{
  "num_hidden_layers": 8,
  "hidden_size": 384,
  "n_experts": 64,
  "experts_per_token": 2,
  "d_expert": 224,
  "d_shared_expert": 0,
  "hidden_act": "swiglu",
  "moe_layers": [0, 1, 2, 3, 4, 5, 6, 7],
  "router_score": "softmax",
  "normalize_top_k": true,
  "routed_scale": 1.5,
  "balance_loss": 0.00649,
  "balance_bias": false,
  "router_z_loss": 0.001,
  "n_groups": 4,
  "groups_per_token": 1,
  "init_std_router": 0.0133,
  "lr_router": 0.000808,
  "vocab_size": 4096,
  "norm": "rmsnorm",
  "norm_eps": 1e-05,
  "tie_word_embeddings": false,
  "optimizer": "soap_variant",
  "learning_rate": 0.0038,
  "beta1": 0.95,
  "beta2": 0.95,
  "batch_tokens": 262144,
  "max_seq_len": 256,
  "train_tokens": 2150000000,
  "max_steps": 8202,
  "dataset": "wikipedia_en"
}
Below are experts of layer 4 (counted from 0) of a mixture-of-experts language model. Rows are named gate (a neuron's input weights, with its number), up (a neuron's input weights, with its number), down (a neuron's output weights, with its number) and show model dimensions 0-63. Each number is 500 + 50 x the weight over its row's rms, rounded and kept within 0 to 999. Numbers have three digits each.
Before each expert's rows: a language model's description of what the expert responds to; "comes before" lists some tokens at least twice as common just after its tokens as in all text. This comes from a sample of Wikipedia text that the model never trained on. Tokens count by the router's weight.

# expert 5
What it handles: Conjunctions and prepositions opening a new clause or phrase in narrative prose, such as that, when, after, where, with, and despite.
comes before: " the", " ", " he", " a", " his", " it"
gate0:552509373570509387564417484480496548499512538412394483498566503431510507566434470561519603472464541524515446546532498547587550479433543373453521492520506406479529477543546587594542438488490442
up0:566491500522619459582383503497564559570508491444399544466473521465459492546428544541414557448481562497469446474452568476481473444472516424468475392487493396532497530430578433596551449529424455
down0:559509461539541514528529529454531511516544516538536498579479531510417499523506554500538403517490485465433540606527597493518560508497526531449575465502563521428500488524534553553501465502467477
gate1:543451476485399381536476549592528526483487504480491585499496457518487480491475457469518561441524437453405446459429562497552505399469630439493449470496639514589597555483568435457506437442535454
up1:452578661521508540435520360512458567534491452545470390461545535556515492556512510455538531554528424527532527545491533547454617609477504549514479469556454484441544534587429444503436633548388530
down1:548493470463501464482525579494496531535396452516522547588550538558533535477525518545582576544541594544554550512601511481468436498466467550435534551508511525528490549446575561596386556472497487
gate2:492522578471511520507522564467526524524496487492467524462517424501420540505435483572553541523517388396584492541431418508436436535517579519529511465490468496506467549556438541467365491541513454
up2:522520416516527403536422556649519442506557493453479543514497521491489497426475572439518524456528471536538497622498428581476457400542561512498432552480519435490528553588440399514440633532504548
down2:490526509508506616481395504558542485359494442575490570496547433469472486538480515483503588481528517548455457523468418454409481499471478502542454518459445503480440515579561560491468539510533510
gate3:457492524460449500508558593539480530492528567496527551486547517483529434518403550600505464395438384427576575517529491579438570465462448413550457432462466485447572511482579487469560527406478453
up3:488497568490498416556475407535430536497577411491447513475412498550514472537503458541567523563406536476447499448567526508547511421600458496434561439486417466477534560486470372608453467489554523
down3:475475518460490453549494483445549468471456471468557328526495555561374533381452548512487484477574570470582525473517516539435553437599513566582532565478487449444491470430550509439475460422518488
gate4:582515462544505594508437539527497529558487449476484541539525429397582476481551533541461506467534562590605565600557422586524453440580599451407485549436564603435461462562478437405506532543491478
up4:496503501530442512533556566501605459537541524444493489478530474524493505547492561545580536530536567442442523404417489436499536467494404511360487668526540409494522553466485596540527546540451538
down4:490434492497493500492472458493526558451454460597536520463536587521474546427563507477508494482504498480555558445498546529427488542559428479451418464448509429491558580438486481545444577517493488
gate5:592527447479456536487443522460545468448488509424524616495444519537579493516482510541621566495537476494545506473498520551426511474514517518504562516538565469538462478561506508519673523557532474
up5:517402546521463499512489416578458484519506456596499574498497504493387513540571525521570427561572455357532454573495509506400522434498562422491516515476432461507464462550489489401529533535458398
down5:537508490469490578405562566500563497511469420474513513489493410495553501492519539502457511462524473459393486445512414530515547465490475612479485485553500539534452553477528498524487418505418550
gate6:499580481442582512508574566519494472515360461485491399439527487438503526559460568491494467545478458425528552550481461521439459451453565383471464564417535424502543427457468467485460472476624552
up6:546615488496541516519506539505525468551450508464460456530539476479539475488352525500552437534587560518565510527520551575496513538519471356473488483429585447460554553531502463549508435472506459
down6:582557518458501487530551515475578476401417467391533510560516455556465506525586571549524575544540510479554497470528544532461518471466493427434508575489466382487510474493549560529526530453409587
gate7:500537449452368517537417479492444533511494506430506569493498362528524458481503522557420484500486472526544512454541440510448480568508535395441478534527561468577507467556510522513513657577447582
up7:413606568549544512444497507535578508502527499528487525567589614562484534600432413479486524495559513506495509538405482433498551450603615537564516520476521582448480537433451550523424395435462462
down7:383543467518576552426519439557510477478497441523529510548527462548463427450577494545544470520463502509474584523484488485476478511472465520513557562621556496486515522547476405548448503539537596
gate8:534572526475514498458580469512515486468375448554522450459532504589423506551491455438424564527500575583536560501558513454489524403464456583559489547421578566522573554506475422475465534496425494
up8:506483496528517478529408557513466429536587520504473605512453567499422408465508478437499530435580532419474430446487472454539492562494486450504534464560479495481386473511531559587490479482452488
down8:567436477515538563416494543607444537575449481573610477506515505444507471510500548538475473414610498474404482450443429494489565457455535412497464482548513524467519491575501457431462499483396477
gate9:447463475559457489503426523529540516487561544519527521493530470564458499501418525599513532507539445515493530473541459491420466423538551540497551461481530584463474458450447508422513501361519385
up9:576414488393661461521527576488460547421575565502495506437493490439514457549511526423535486530480478554470514414587463595487479466570433526488354510548477496532470428445478511471450532505500568
down9:415488530489384554447457464571526543436456615435538554526470481547453437427491457429508491477443502514453474486581527504478538586467543462483543484530518550562553451566456543536582542525517456
gate10:532471552440457577484563457473465476542438493426499461442495551563484422588437478470503487588427576535569477389450537378501468443492436460404474496540583563433525529491540570583471524453563500
up10:533510503471470511464507455519429486530454473523467582528560550479551522514524509512493549555387527494547456434489544431510477411532423476400514448507593517555519536514473578606584469423531511
down10:489494541421479507520478527515541511422484561405489545494501522450443493444483433467475539525445456561502451499545496542326609461476479497460473460483528531551415559559487553573552436546551420
gate11:510504405474441469402514553475488449472485394471496527503601558455537479465527545409509499477528486467578467479463510459534562484517528493534468534453512509582575502501512504492590465486572441
up11:487541539444431502478502428558465461403486459479467547479488494415577444459482556501464462540586511625397441511454483577536405528498461557523458531526480537533526455501489468539493520533551493
down11:507463539443501522517527469477507510566467505535483507505421503494499620561486499465451555447513554514667511469524517490508501578523454500463473495411533565477499525547527439544490576620549548
gate12:525507523538422505494524538517549497457495446468520487525560465562592506608489490548477441484514547503523502483490396529598551529517582521518464442454552478552540494455556459511553512511578553
up12:496545545484448522520501508559496572471478414500441527495471513509592514518503489536502457459545462489571534512487407483566479486502534436405520552419548515481486505417554426461574559467541524
down12:510595537568433447550478551594486408513595484479505509538483502487563530561463530514517508416447511458504549474431514454486436511478581490435450499499443563555502487460548504534523450549444532
gate13:501486467425465445593517522559470490586509476445555464605538508477553469453541460531499585496463449494490436443579530506477515536429433500518438512543464444530453555594441522505450574553598480
up13:504525501575510542489513537527600436453483562554497495488516442454476455529460467460546448534487485466501505431521471522431504482561378463508537504466437417445518528478479560410612497445510486
down13:472427473498485533520466459515540474462551445448469486555498437437558467505464428563493589494434538493454540553453493547450491545504504486490567517474548467558572441495537442564490499469482534
gate14:606544410494456423511552599572562503497446554510539496418487478441577504457477502412482545492545486536423474423422527611498566556406466459466596532518487435478531588522512484559491478489493465
up14:445477495425470484548490424456455442430546465452507507515464520535463539488429503493491527447458505455490454561578519570519495436548469566493469543512490474497495529496570520502476565476522497
down14:515486480450463531502463467528480505540542490463449564471507490538426449472517492511499539533410433477585468599427548450483453581489553548511496527557489472506492511525432478398483545514558451
gate15:572467472536460426497419572517483496498540432480519460419495574460467563400557515467545528538569447595495525502443526472489536449500531462396553466540526521453489474537464527428453399490446510
up15:532518452531490452562442480479513458525573512465528499441499551465473554490430519520464488553488516614517568461407537419536513516516557406478469543525464521522456459617444379501440455442437511
down15:414500518494488577539432501455443478482503527465526484546500422496497577466465436577428538501598517572480545542578493546537453481431484435506468518478479470442525457497411538492496438537510517
gate16:517474485521513489505457544498604561425523493453415523542550432514535499445446473454488547455424621493561632461489524429464469551446388456522575530504571511511441499581446555451616561472498506
up16:560530485543476530496556469428492543526618412554559487435467414526429450517505526461555427544504459585483463450464537515492510514488468424543498472496455448440573552487577513503568486530491450
down16:431609481556444398528540554532533588501482463469469492482522488520474600499504424582499446454496425487475500431467508500549491468510525555537511459526454504588467502472583368445492563488526399
gate17:515497503481494498558505527442543493537422476523518483412459485475314487541548530582481452455519494532512512553530442422560407482469459509532478574437621532496504466462389445535537561483549473
up17:471507453483564563527468566452515478464479510473432535609485532455542492486571501503471577503453556454415463521484491512426630432392477558418477476555437541507498441485506534539497438489458575
down17:480433534627558548517513458506505517460432547495505555460535424477482384556451530557527536507547472549574478484542596548489493495455548433492593485483526511580425502500425509454511566515519483
gate18:485550496454491483482504558583510449573491574485565524524536474479488554583532527673540491536521518479579508490566523421364583474462507435552453531533554546459501482566508398470484523536440495
up18:427522460559511531559563449433469550519458467502498515530565537471499503495531491570488512485558505530492492502539544581595444597593469520428499574543582540453502492514496535528577549531479609
down18:500443452441471505466518497581558487514613500552471508445497492453491371422531466452491470521453476554518501507499413498540518550534514468542475482516533510505457523539506457514528502557405496
gate19:510475511504456445583567497535556475552452500435532537450467536476453501521558519464526510435527408530564407498471529459507523533363426424442523561475564525589498480433477479488465461567493459
up19:461478565597490488515479516463558467473536490454555618459489473501489517473544447554531565507517478495516464488400542484413504511563564525517531471586556516577389534420494444567531439549516442
down19:489444442563601603457600463576527500439515462488529444517482480547547524549494512536557455503523483462535525503480506461574550453447516416520528472479517607526521578478427539444480470448418437
gate20:505461474562488441523391525454471503436528595450515453477611549550488493446531452513575522489565455582581452582612453548423523469547440537431581538436585609516402511473505515496493494452517586
up20:436520613511509531518595605495531441468500449501492636503446408526481483622431475450492476426467575506484527443424528402552536505447539390483496536515539532501559490345533555517450512512553452
down20:502385419511484494545505490500484536609442481503510481506480601532436468556506527524478525581465618503485493509484565567603521566444563568484493555505533513472467562513480458506497500397413606

# expert 20
What it handles: Prepositions and possessives like of, with, 's, without, and digits in table cells, especially 0 in squad statistics.
comes before: " the", " |", " a", ".", " his", ":"
gate0:541472559493509461507502501414433487519437576460524551477469541396516473501470540492449516387473458418570499488453550466539467443471455526483522506566442463460511511532616448487466589581469471
up0:473464537522548515502505493468445481453393427454453467472453527384481467509493349454431405520509529505546451521459519504493534410597550500527479488631461537486501481482546554370530498463481510
down0:461518588510604501563459536470475489523433621557534564412541506548551521506535515518526470561554415467478482473498428441410569547494490583486500548527565554511451599376540565539531557468425509
gate1:495471514570408480401450487459491507603484541480427510516470480526517438478551479535528564481516524501474459468560516465499526424437465449453504448507486588537476548580586429439511469513483512
up1:524488608523483524460405523486433541632478494495472433531452413507477518489492396484499494542519582515459416485557515389515496512518457510517492428534531666535501463627590400466497473535527480
down1:407467489541520429481481547529508554565461498519495552522501461545397516502475566561439416392466544407550433472539556452497529477533483514563484515498503561520522605515464487529545504407495578
gate2:473471572484480517466418517445411549470485453463541529568417471477470502527419514540632468406554536506473474593567484565525401418436531549443503483497456502487468515475542417475435482526474593
up2:518463415518533390475492507465538468517501512479449446493516491503576485504469485488493503493400569493441428444564501472567491417555478518390463551475498477611495532450475434500449410503487519
down2:479537394530531500490533465573531439545553520540516410469570576526516516485392425537527505573502467500498485492560487402589483558457538493502436569532565525565440553547537460522466482575480475
gate3:505439493534447508549557532484497423446491480468440455495453480452517478442560402590565528490425478486508483493478477494446575436475507517465471482508514490483462399614580536482542421601509502
up3:501497490495461510493481525479493466498489488481473569437490445448447481445601588464440465622550505467481516527460550439549470565524485469588504477470586483561485412429483485529514569461478492
down3:485496435437568448408567513614489442486467530497381420456491419527402475523419555474548518562393515532522496485560588515483484487458524542549515513500475473400487478519541494433511453515501479
gate4:598545458493386362590532535454527499491439535530500518468456520522448444578583497527540539472510553523517487568575444480516553540497503473516505545565424533451510536506487475506524524441488568
up4:442563490518534571429539520482543504542573426507446456505490459543487453344504497544443465571461338480430483421430544533485501461488514501430485491494587473514538468529521460533494509540505434
down4:477511578437483587603447577536545486527519513566450535542546537559530438397583577421529496552538524495478485522581537520564549507462549508413459521519552486476532574450523592469507503511610570
gate5:564498500500537445480512428534512523449467501545478440445481380495567544515552433464612493463450622485546552460479546522479492422485428422514462555454528534383458477447562473503434485577456491
up5:507500466515474517503564631511477496546501566498466509506452573538418497521488473497510412492485424508456515562488479438600529523555581556547601456575441469579558492551469521551452520493544519
down5:500393533516468536498558546524475481510564467704500541505500518506499446550479495485562440521454545542511417509500472511475506539545408466482453487591450506486464557471431456476447518424562530
gate6:568466514443467521558418537418454564495503492564494497526535484548488455516446576547527462408472448448520507426468524391493518457554449407462459424533530470478553525573500463468470538466442497
up6:428510501411545512537597483505497456466487527513494488553433480403422506506441472538611496576482533493574526449526461504567554552535543396556399478457488565577475540420421431477414445433523557
down6:526509482547424583616511466496474632554587536523509450563542484529422492513507460496499578471521539541476593508492549473490572381559536481519398504436466471490534543479399521582421562512535513
gate7:462539555560537536474593441424449592477538448573579501482515479532578519504444488533441483510529494548479493468525546373559550449508484572343442492534461443464500513473509479533444407499544410
up7:488457513500432477499489542543599447499533560450527560416440617398501436463492546501537497532518523481415508510446474529445597463535477416516561483448533507505481499471533505475516522415474556
down7:504543500463452465546509478445511571498537551528470491487397556542527469427492415526523502513456520502428502588563565598438454486490537478457519460463466479499434503526503547510465399437522524
gate8:476457473541501516443452547458469505603422523530512470498425568503515470488494542466453472519494536476495357528396472500445465487506456539512545457476432494465531489439511494412484513474482508
up8:532459484528482544428486539514499493656466493551566438525487490468523460577499521472460505522459550496503432515398462525472510448515516505507478459485398434457554510476449471452473461460490511
down8:459450486444514460505408493549451535489485594524472543505433420533459509520565568427492540472432447543492428517461451522486485504602561466577487519453485410428509449536530442474569504527423476
gate9:536469360460503557512539500470521415481509571505491538472612495432490542565518515543567431512487501546549466392513515470502612373538514583572501429450429529518492453539504528490469515485482476
up9:534521485491456512573525632533543532444505541492476480484573492560477478526413536472620493556460551528512470493503513437533530425551485570504527425521514539499463489528414477538441553489487548
down9:539490530540446541550480564478552502458529465498462396484548573538507453434517419552527518500449505538456440390518511506443560500500562514565430507527416468497488429568491501452605513514574502
gate10:449538526484458442474400481421540509573543622580473523499515436498480526541459543481628524463449536499628468582457550548584494440526541540466551454460579434410491434508431450510537418503499517
up10:477446535497487501507487453512491471429441460438470575474482550547426471562476485568493498519528478458493434520444485406503509461442536451511499555473448559497495568502491457415543517439605519
down10:449450534598460520436443576511520475549488511507469624494494424402499463540509523549479605532483507447519486565553487386489477553470497415449532521541483605467468470451585444467532523560465456
gate11:567408484550428431403592473521550535480558508529548439523479491521394493478488476506504523500538516486498429527477569586404524507502594487532459505488512515517549462518502501514411497582398477
up11:507525449489491530503452522544509512432499528387539516467579535474637454499568520402457476480545498407555537515515451421485488616567499552555531507494556534560562574559453486393669502463497520
down11:463548498625563450436462472409477491443481506485572437501459459466526565420516432387529535498454525478506463492514508527475523499580453512577533567563545557498543495499440419509464456402557531
gate12:579541405427507513441513449400483521529511540485548490511406461490455566472422455497424620514469529530537424503448473489463526435552432498594515535588541582530444488552456460582548549552555576
up12:456418534505449491508468632594531510529439529530483493505618571467507451429574524481473497489586474482416585517535487485528440457542585477409481479488516424513534468525484508448557508504450400
down12:499483608423468416503553443497574512505558463469429496524445477529567455534551464583574437566486506585423474457550527538497469594423629548551472590525561515506518455503548442496416495549489438
gate13:542589503542449510482491460442474449420603461400537438456445562486614385523472480553584470481475541552494604524446565536505484501491429536570522520574508439548444488482439378512565538448478555
up13:461588428534564471480503483433449561517535441521543512432469429489591346587568482574476467507471569606433510508556452489478497474454498470478450503536551550494447418462560476537443514475509506
down13:461471540582511471516523558461503570516640485362450522429426489388554543423500477436444505552451571520390509479562463498459506519487520433446601494454484370528478526576524514391461415468503496
gate14:470497426507511388510588509586587491404513559506411435499540507473528487457579583482426470373520454504488513487498510491411607486457457474509428479453538499499543422472509246467527452557490537
up14:548551534472490510571431511475491511525600551473479531442428524543485491441471430381548448515564544508539527536484412421532462538529556575543473489457415551545480591534470519417470489496426612
down14:492480491462523500479436461369514434455550514530519481510458503502502592509404537406502530541553484526572509495496396432473500457482600482475526437544405522541447448451482454448456521462481459
gate15:510401492561392501513486362407589470540521468696550474420422499500574617530518475585517500405534584562575517522530489463447487492546481483558510475471532415465476543611425547477546526518498538
up15:482511626513369532537540476392526524491534431505438471415497497507551562463540507548451480472523510562511497559450591510481526485555470484607454491543585401525456495599499549497467550464564567
down15:394454480331452497567533615540521430505364469475580464536472507442526500568496508573407437545497429492491607586439511468451482467512399545539533499471493573466519526515501564454538455504484537
gate16:573463481509434453532481403497452514498436519527616485503518364533453480485578519490517584459478575469507484519523492452490534459484475423460434504567529487437484508505538443474393416406511487
up16:529458583510480444475514507482476402540548610398602464529486514522540455523463550430485503593578476516496543435507491529360449474467551459504524486520534505483478454515473502545558535528483570
down16:492522462572494353497572526421511517432524493503518525400446493497439561540443459540452477500527477486437513562525549511566469512515439487414558530451465404593472461537537533514495392482512510
gate17:587519506499465581527577598526382386589573584463443493537560390445435506553525506550567560524571485492482490543501451515497496448488506508548486441492504451518381487552525419423427480527446579
up17:465526493555514408412481437551571593367442437552563516502434530458560439442503486545431509465450505570461488470505519482482549547522558486472436506463450468570590530432441604506611531501563499
down17:490464543510588479505499464486561409584428465507496512444535430482555513406479511498525480496553598504523567566438500495528465513493473468504498595513523519492484548533353467459500530572478502
gate18:434456322554541479526393500533428553535468493543491517478542502526406493562466550564562484474444473542496483557496476515517599415528502488468498490474501452543474393517481455491514426510446472
up18:515515504519464535491401439484466531444384549488525535438472551502494458574490505522542452482518421518538484471524491545535513612514573511531577483452622505503466462520512455496492486520437455
down18:484521614510464541501367520531487490445443482575522497431487504528504438424457522502475428504497476556589491472415462511597532535504528601498571477475607547496529518500503539524498449486465540
gate19:455532570474446524455481507526485473527522476516495594459551501470564619524505543466519460485481549562473490590438603495527604489479514556427645530503549484548492478613567416557447466514486454
up19:599482489556548472521541506468550527483529526465544489625484478539413378513474427434515476516517482449482492431578496487510413433563510445527369490432512527427465499461432539438510496530508495
down19:562561472455464434543470360473537482442455533490473492444458550600523378499554539587611563543586491591508572558440518504397478554521494445456517498486575530555444477499572494582542537527544495
gate20:515454431540402452529551409485561516407489511505528519520574451454469559443563494389588535486516425504498458549506535466585574482467466524486520604552538543458510536464557499482552499559458392
up20:438599538494546496494466568522414510519489467478447475518455533514566433503458532583431429442414597498523585489522448468392415464527480451457520487523540476541587366512509467492472521435484480
down20:458483508458486591629428514556445533446433508549551407394522456572431509531461498539479491538519485466470537504465443501495504492496468475446499571470438532475484535571516442501525513528550479

# expert 12
What it handles: Digits inside years, dates and measurements in tables, plus plural or verb suffixes like -ires, -ures, -les, -ications.
comes before: ",", "–", " |", " of", "-", "."
gate0:434555367439521533544523542531534546604476484510525462444476480618503556480456519553426524558555577520523450556519519521493544501482502389475502473490587551549503542521448467457536545493462478
up0:516489506568568531455505493516479484496599496605538555464468496481451504522553555466503483522528489474552426430509475517493447541500510563571535444500464509437518574546503463516486533653471470
down0:573615574558492471474526544524457496458514454405514450520507512468449515541502492482587584467518507464463566471511552525459445485513458539517511562490459454471566560447511513456485436536495529
gate1:474590516440456527522609506497570484536475549471554536571451521440629519480452516501483416471515465496439391557456415478559406495468537512544502474511510450550505496553482442520471469574567446
up1:485543580499498482563465521525535499586493529494568603475531542556454557581500516571439522506538509487418474500491468467393474497425495484385546472567601374526467557550487502443517609559563480
down1:544513498478479499577484594463497581515432490489579470593468499480500353440517600563549466518556592457440534488461502564445455483436536466545552428437404447434429490451499551588558459418512486
gate2:408454448482489394484472542473514478442468533543503357497543532590455503425491478492546495542600501401472558487436463569485447379411461452507611459606471515453525482446578514467497449525541451
up2:462452487474531533482527453493603497415522628531537460533527503532530467545499503541512491479459470466601414455534431451496501610519531533476480475484499382524565447506437396477469537550644501
down2:477468453491491606596480520514483537425559455538522503583522509472503524433531562575520452612597461586474510519480517481437514583550444568498494488469518554475493476469411559529403422517459526
gate3:422429355563560550555592493513520514549517494463575472502569491492537458474511502474471567491500483477504511508407463495530400451527469525500495475515597499483526516520514450512527523535472501
up3:532481528425440500508499493438521478522507522564493472453451519510488516559543480469638529536462461467551537486514599510473590485508478550471508517512447551583519509483527481561443487410551490
down3:548473491525413505588604454517497419455484473528449533473447523565515509530535596579520551491552477492435463477577508445480571447568505514469536504465483496508519450523541595569520530463564469
gate4:619489594538552464517434491524555564502480522595559498484542492537650535523445516549517473477522504479533508462417589488490504537552483375541443448460508520553507528472442409532463554476551481
up4:522496421489574440443532495435478419555511497473439522537459602541450545435467573445392451509513503506484489487426421462492498555548521583464444492547517520537413553550500496580534547498449470
down4:551564509616491507470467503484409472530452468469449518480467509412473531603536497527521428510502538477562503497472564474602511490565485406625500539463529538489516531475506509476545580456420504
gate5:527538395487469536581500551424437518486580537486445527436548528577553420440547460541493571508563627520454427413451490555456431439489553513471481466571565507516605491473537526423443669425518494
up5:525507481530387457453438583505530567443571406452407527501466565463468489468462548521491564388459490470517497507548460565455539533520507561451552438531481517526482526524519469431475496430536561
down5:512437529440550550450512529564464440467502605517479482541454483509433530451421489482503456483471354494474530494473428442561401470567593472568486513476460519503437472459431530540502499481443527
gate6:514572521452521441475416439456597444545573510580622532501453506575503504526543574481561541501500472498466407495561499456470512419467518472500530660534595504539484523444457425496452535470526541
up6:489555470455472432473533565543505485428590575469433465424468503533505533506528530541417434495538428513477436571502524453514524391582524549493442522617485461477506443623458529474527474514539531
down6:495499602542496418456574409587473438457516474460509461586451493513497509465471470561471462496518433490377484530568536484593514526473504547517479434624507508533519489474599569530526444569452448
gate7:519458566560523463424513453502504553546556503577418510471543512556516503474435541463428593339528505630463438444463434468530501414511508490472446544486461557568473534532519455428478520548545402
up7:462455394489479466526546525498538512547560573461516413490439486435441422515579467434577404489476460480638578552496520527485493493574513501508513581466495558534525476423529524471499592450470492
down7:539473517560475498507432484509486525505374486541522592463535534458453484519448505470494609579513493506484529488557418477445486512534430507489537470493566526444469522511520517460490412565566456
gate8:535486536504504515547525504538505468551484557517508467543482503486582544453495425558574533554473588528536478544503501494470497388571479596510503491532555424581475557527542528530516442521554520
up8:472549518446481452435453488540552547455486484553547465529492482538434487533465576529410512432507459522509565487531480453588547611450501452486486494510463630377453477486441527493451463526448452
down8:543486418500541524481432526470391572519477450470525377528536445477484429479444521594567588504582399488524465525440510591534440434493556461525439584467512533536547490491497552530497395416525561
gate9:460567476507466533595568465509443476456482434444501448505396492564428476448419450469450499557456540519579454475423502476477427398495492526490510482559503467539578477512549494576538514418455420
up9:502482506478442513485420496609506474433498590579489458494468559520529597486556435490586530440477497522483529556536573523532500487537495496500434508531474555487389523459475459452489498517536483
down9:530474565549453494440482465502458473438617519554510499548436441506494498533442429534477485391475503576414431430528434467475472543451472421484489554517527510565524439549486422464499545406590435
gate10:525460469480539515508576505480536509425567522493555452524562572504519434464542523476483483488551479523451515518501429446569564519546468581508562482515420547502507509389449430575450533550409483
up10:514452484409503417618497480454476534456479518592538502512516489595493471408578519494523541405487466545518471565527483533477516548431490478433387519442446419529430472535547491468524510482531554
down10:524470509553475574480483568567498380468580565528538563479571572476580447547564537450455559506494451463524466494636539579394524479435537572468453418430458481544561519545507493597520430529537542
gate11:430452457525544486532456511523524566484449457569513470515573616477576443520456475507491534528434583634599479386520472482561514427456509489470408487582556496478540504436530497455436481525523621
up11:515433436524625529501494503475522498454495495438515415545513562455599458540439464556545524495404502479447466476528478509564503454525509488577425473569515414446499519473508510531405492503608532
down11:492564489542522429526507571438486541549514494480525421506512519473500513554596510484484586495444524497415487519456544485525557410442461607460432512497484470527474484525570482423499445528533466
gate12:483457617482541557481520467489570484358408599551514493530440578550513450460474469537525455402483581503451478526446473543450459438556456417539519468530462405527597506518470413475546544549533518
up12:530457446513490519533480498567464525571524423481478526421472494385457575453454516477532541604448480448572477438544456508514550577526494505538488549602518518509499473507473644496467550468446392
down12:522446552472506484397479518481542561469568444461516499534490499525496542436563575523524437558617580524528513478526504534578542518615526478539487431397511500479455480412497611389543444576537502
gate13:528525497441547415520467508426486580494570519562552422469490427533454399520489512477532588488504509495500486512514482462439471427505431455506565525541478384439534501511534504475455496495429457
up13:498552503544391453521592460454508505515462479461480576461551518461541603548567492542562554530504488541516529541517444432514571555508525521511440414558484589457436399493518426594576470528511588
down13:606572484434516488484492504507547525562466518576485447504497592581487525462545454454453602492549447456544437481493440547532491533523514490509434478477553631438538521567489373527441483503462461
gate14:501546529591571618549517528434493459509534484552548413470570512469459450540488516496464571508508501549563463537502446475522482463488477426538425449466421436457510528600482458533593545490524497
up14:423512472414442416447488474460525498474443485405480531441420483520470442446530476522561477442382432519434538448512500507472508444561581552507507518534498500462426536473451512408530505518432542
down14:544532455594476461525525499398588380482470482534506534448459533504446478466515520481651457503566496479506493568531575462526456481454552473418578496439515467551468478515477451463511585569480540
gate15:549490463514562544518453468468489494510485423562551475484565413485435352474506501514500489457471498448500463536507466545460422570481490432432485549480540497538522474494540486461509550472458583
up15:522470515532511415549590564479413448540501513487444469584529441513502497637511543430475481517438481475446495374449445435459490581426490435461531593548462483505488376527425496550490438465504522
down15:533463430476509460532466546423510503547466479471561477535485481399454511505548517490469530564406548534488432504455460503501455546505470566462487535524530482470544495476517515425580525463524466
gate16:524477557457419501469549524455443548440439528510472462495494562496571438591380528574446564561492572475425533502621447526503488453530473535493511602480518434548519427461509418528531526495485536
up16:570497516529593449469517520388479526444441545470536505498551500476564476540582523433504517502492479615504505568452490523489434495454454437465454612464532528502506463459471462492448486560468473
down16:529591462479548566517427511614465499532453463456531493583515486480342464508450462542350488566486468558445521537434483442537482531563447495490533476518500550511473546549533534511595454494539541
gate17:465488563513486554543465480483500494475524519518463466555477514438535568567499543537509563535503493492606456564512536463474491487566519514550515535542511481455458549534573487614496588512571535
up17:474500511507495418493505549463476441505563514484492643486581611551599532432573490486462503500493583523458492466469529483572473547430527475488551512452440526578530487415469509491415396481496416
down17:568483526572416555556601534448586528552619459497500532456472469477592512502416510575503458575514529456485408510507496395462450466501450593457461493605617407419500474442519577463468577375535560
gate18:479478511446497529537470520406469493410447506494433485417532528499444450485456568516615529503510539563445516566484509603527490449511487502550512490455484481524576527494455488506459522451600463
up18:476497555410440491522586421497447497559423488562470459400461464441461543544510616483440537420518494512430558542468463518522504459484560441568589451505477492545548477479488552428506542450522565
down18:489498448461509540412487523524521508531480539476521464525519477551621582544459517518553541495471475518507465543386453564487495542523547483461539470518537501476542520485399477490527489578601485
gate19:425548590480472520543522479520491383500435585454632445524482470495449466500439557477421416501486494506470450522482560540484491474457474503541503464560516448520499525518473503456506517564472560
up19:424518532550415474505489405488526407443472515375509478458388481574521542575386556434516521602526492427418462517532584522479397446444479486514469515517457484545540507555505546497580517536474555
down19:418525448445482515505471514550537566446467522529562549434463518489537442436602545515557539495496448544507532513436446463403446426430523484474569471525469461501560642469553514489497489431537464
gate20:485542492531441481385421528414536449462469477567548536442502544485570515454478548638530518512510591620532511550494505479480612508482510478573471410468490489467453461482509575506446584531475486
up20:515493456449499401472539519472464420411483498457522491465444575567537472581449485562568370499480460522559565524486476587515531656500464539513519486526497486542507461431563523456497573425540399
down20:453602447516407478530526413520479451444524554478418449594515513434581453541563435463511480534465436545452523513518465536482525461512484598405574576541533475587396447557540498471514572415468416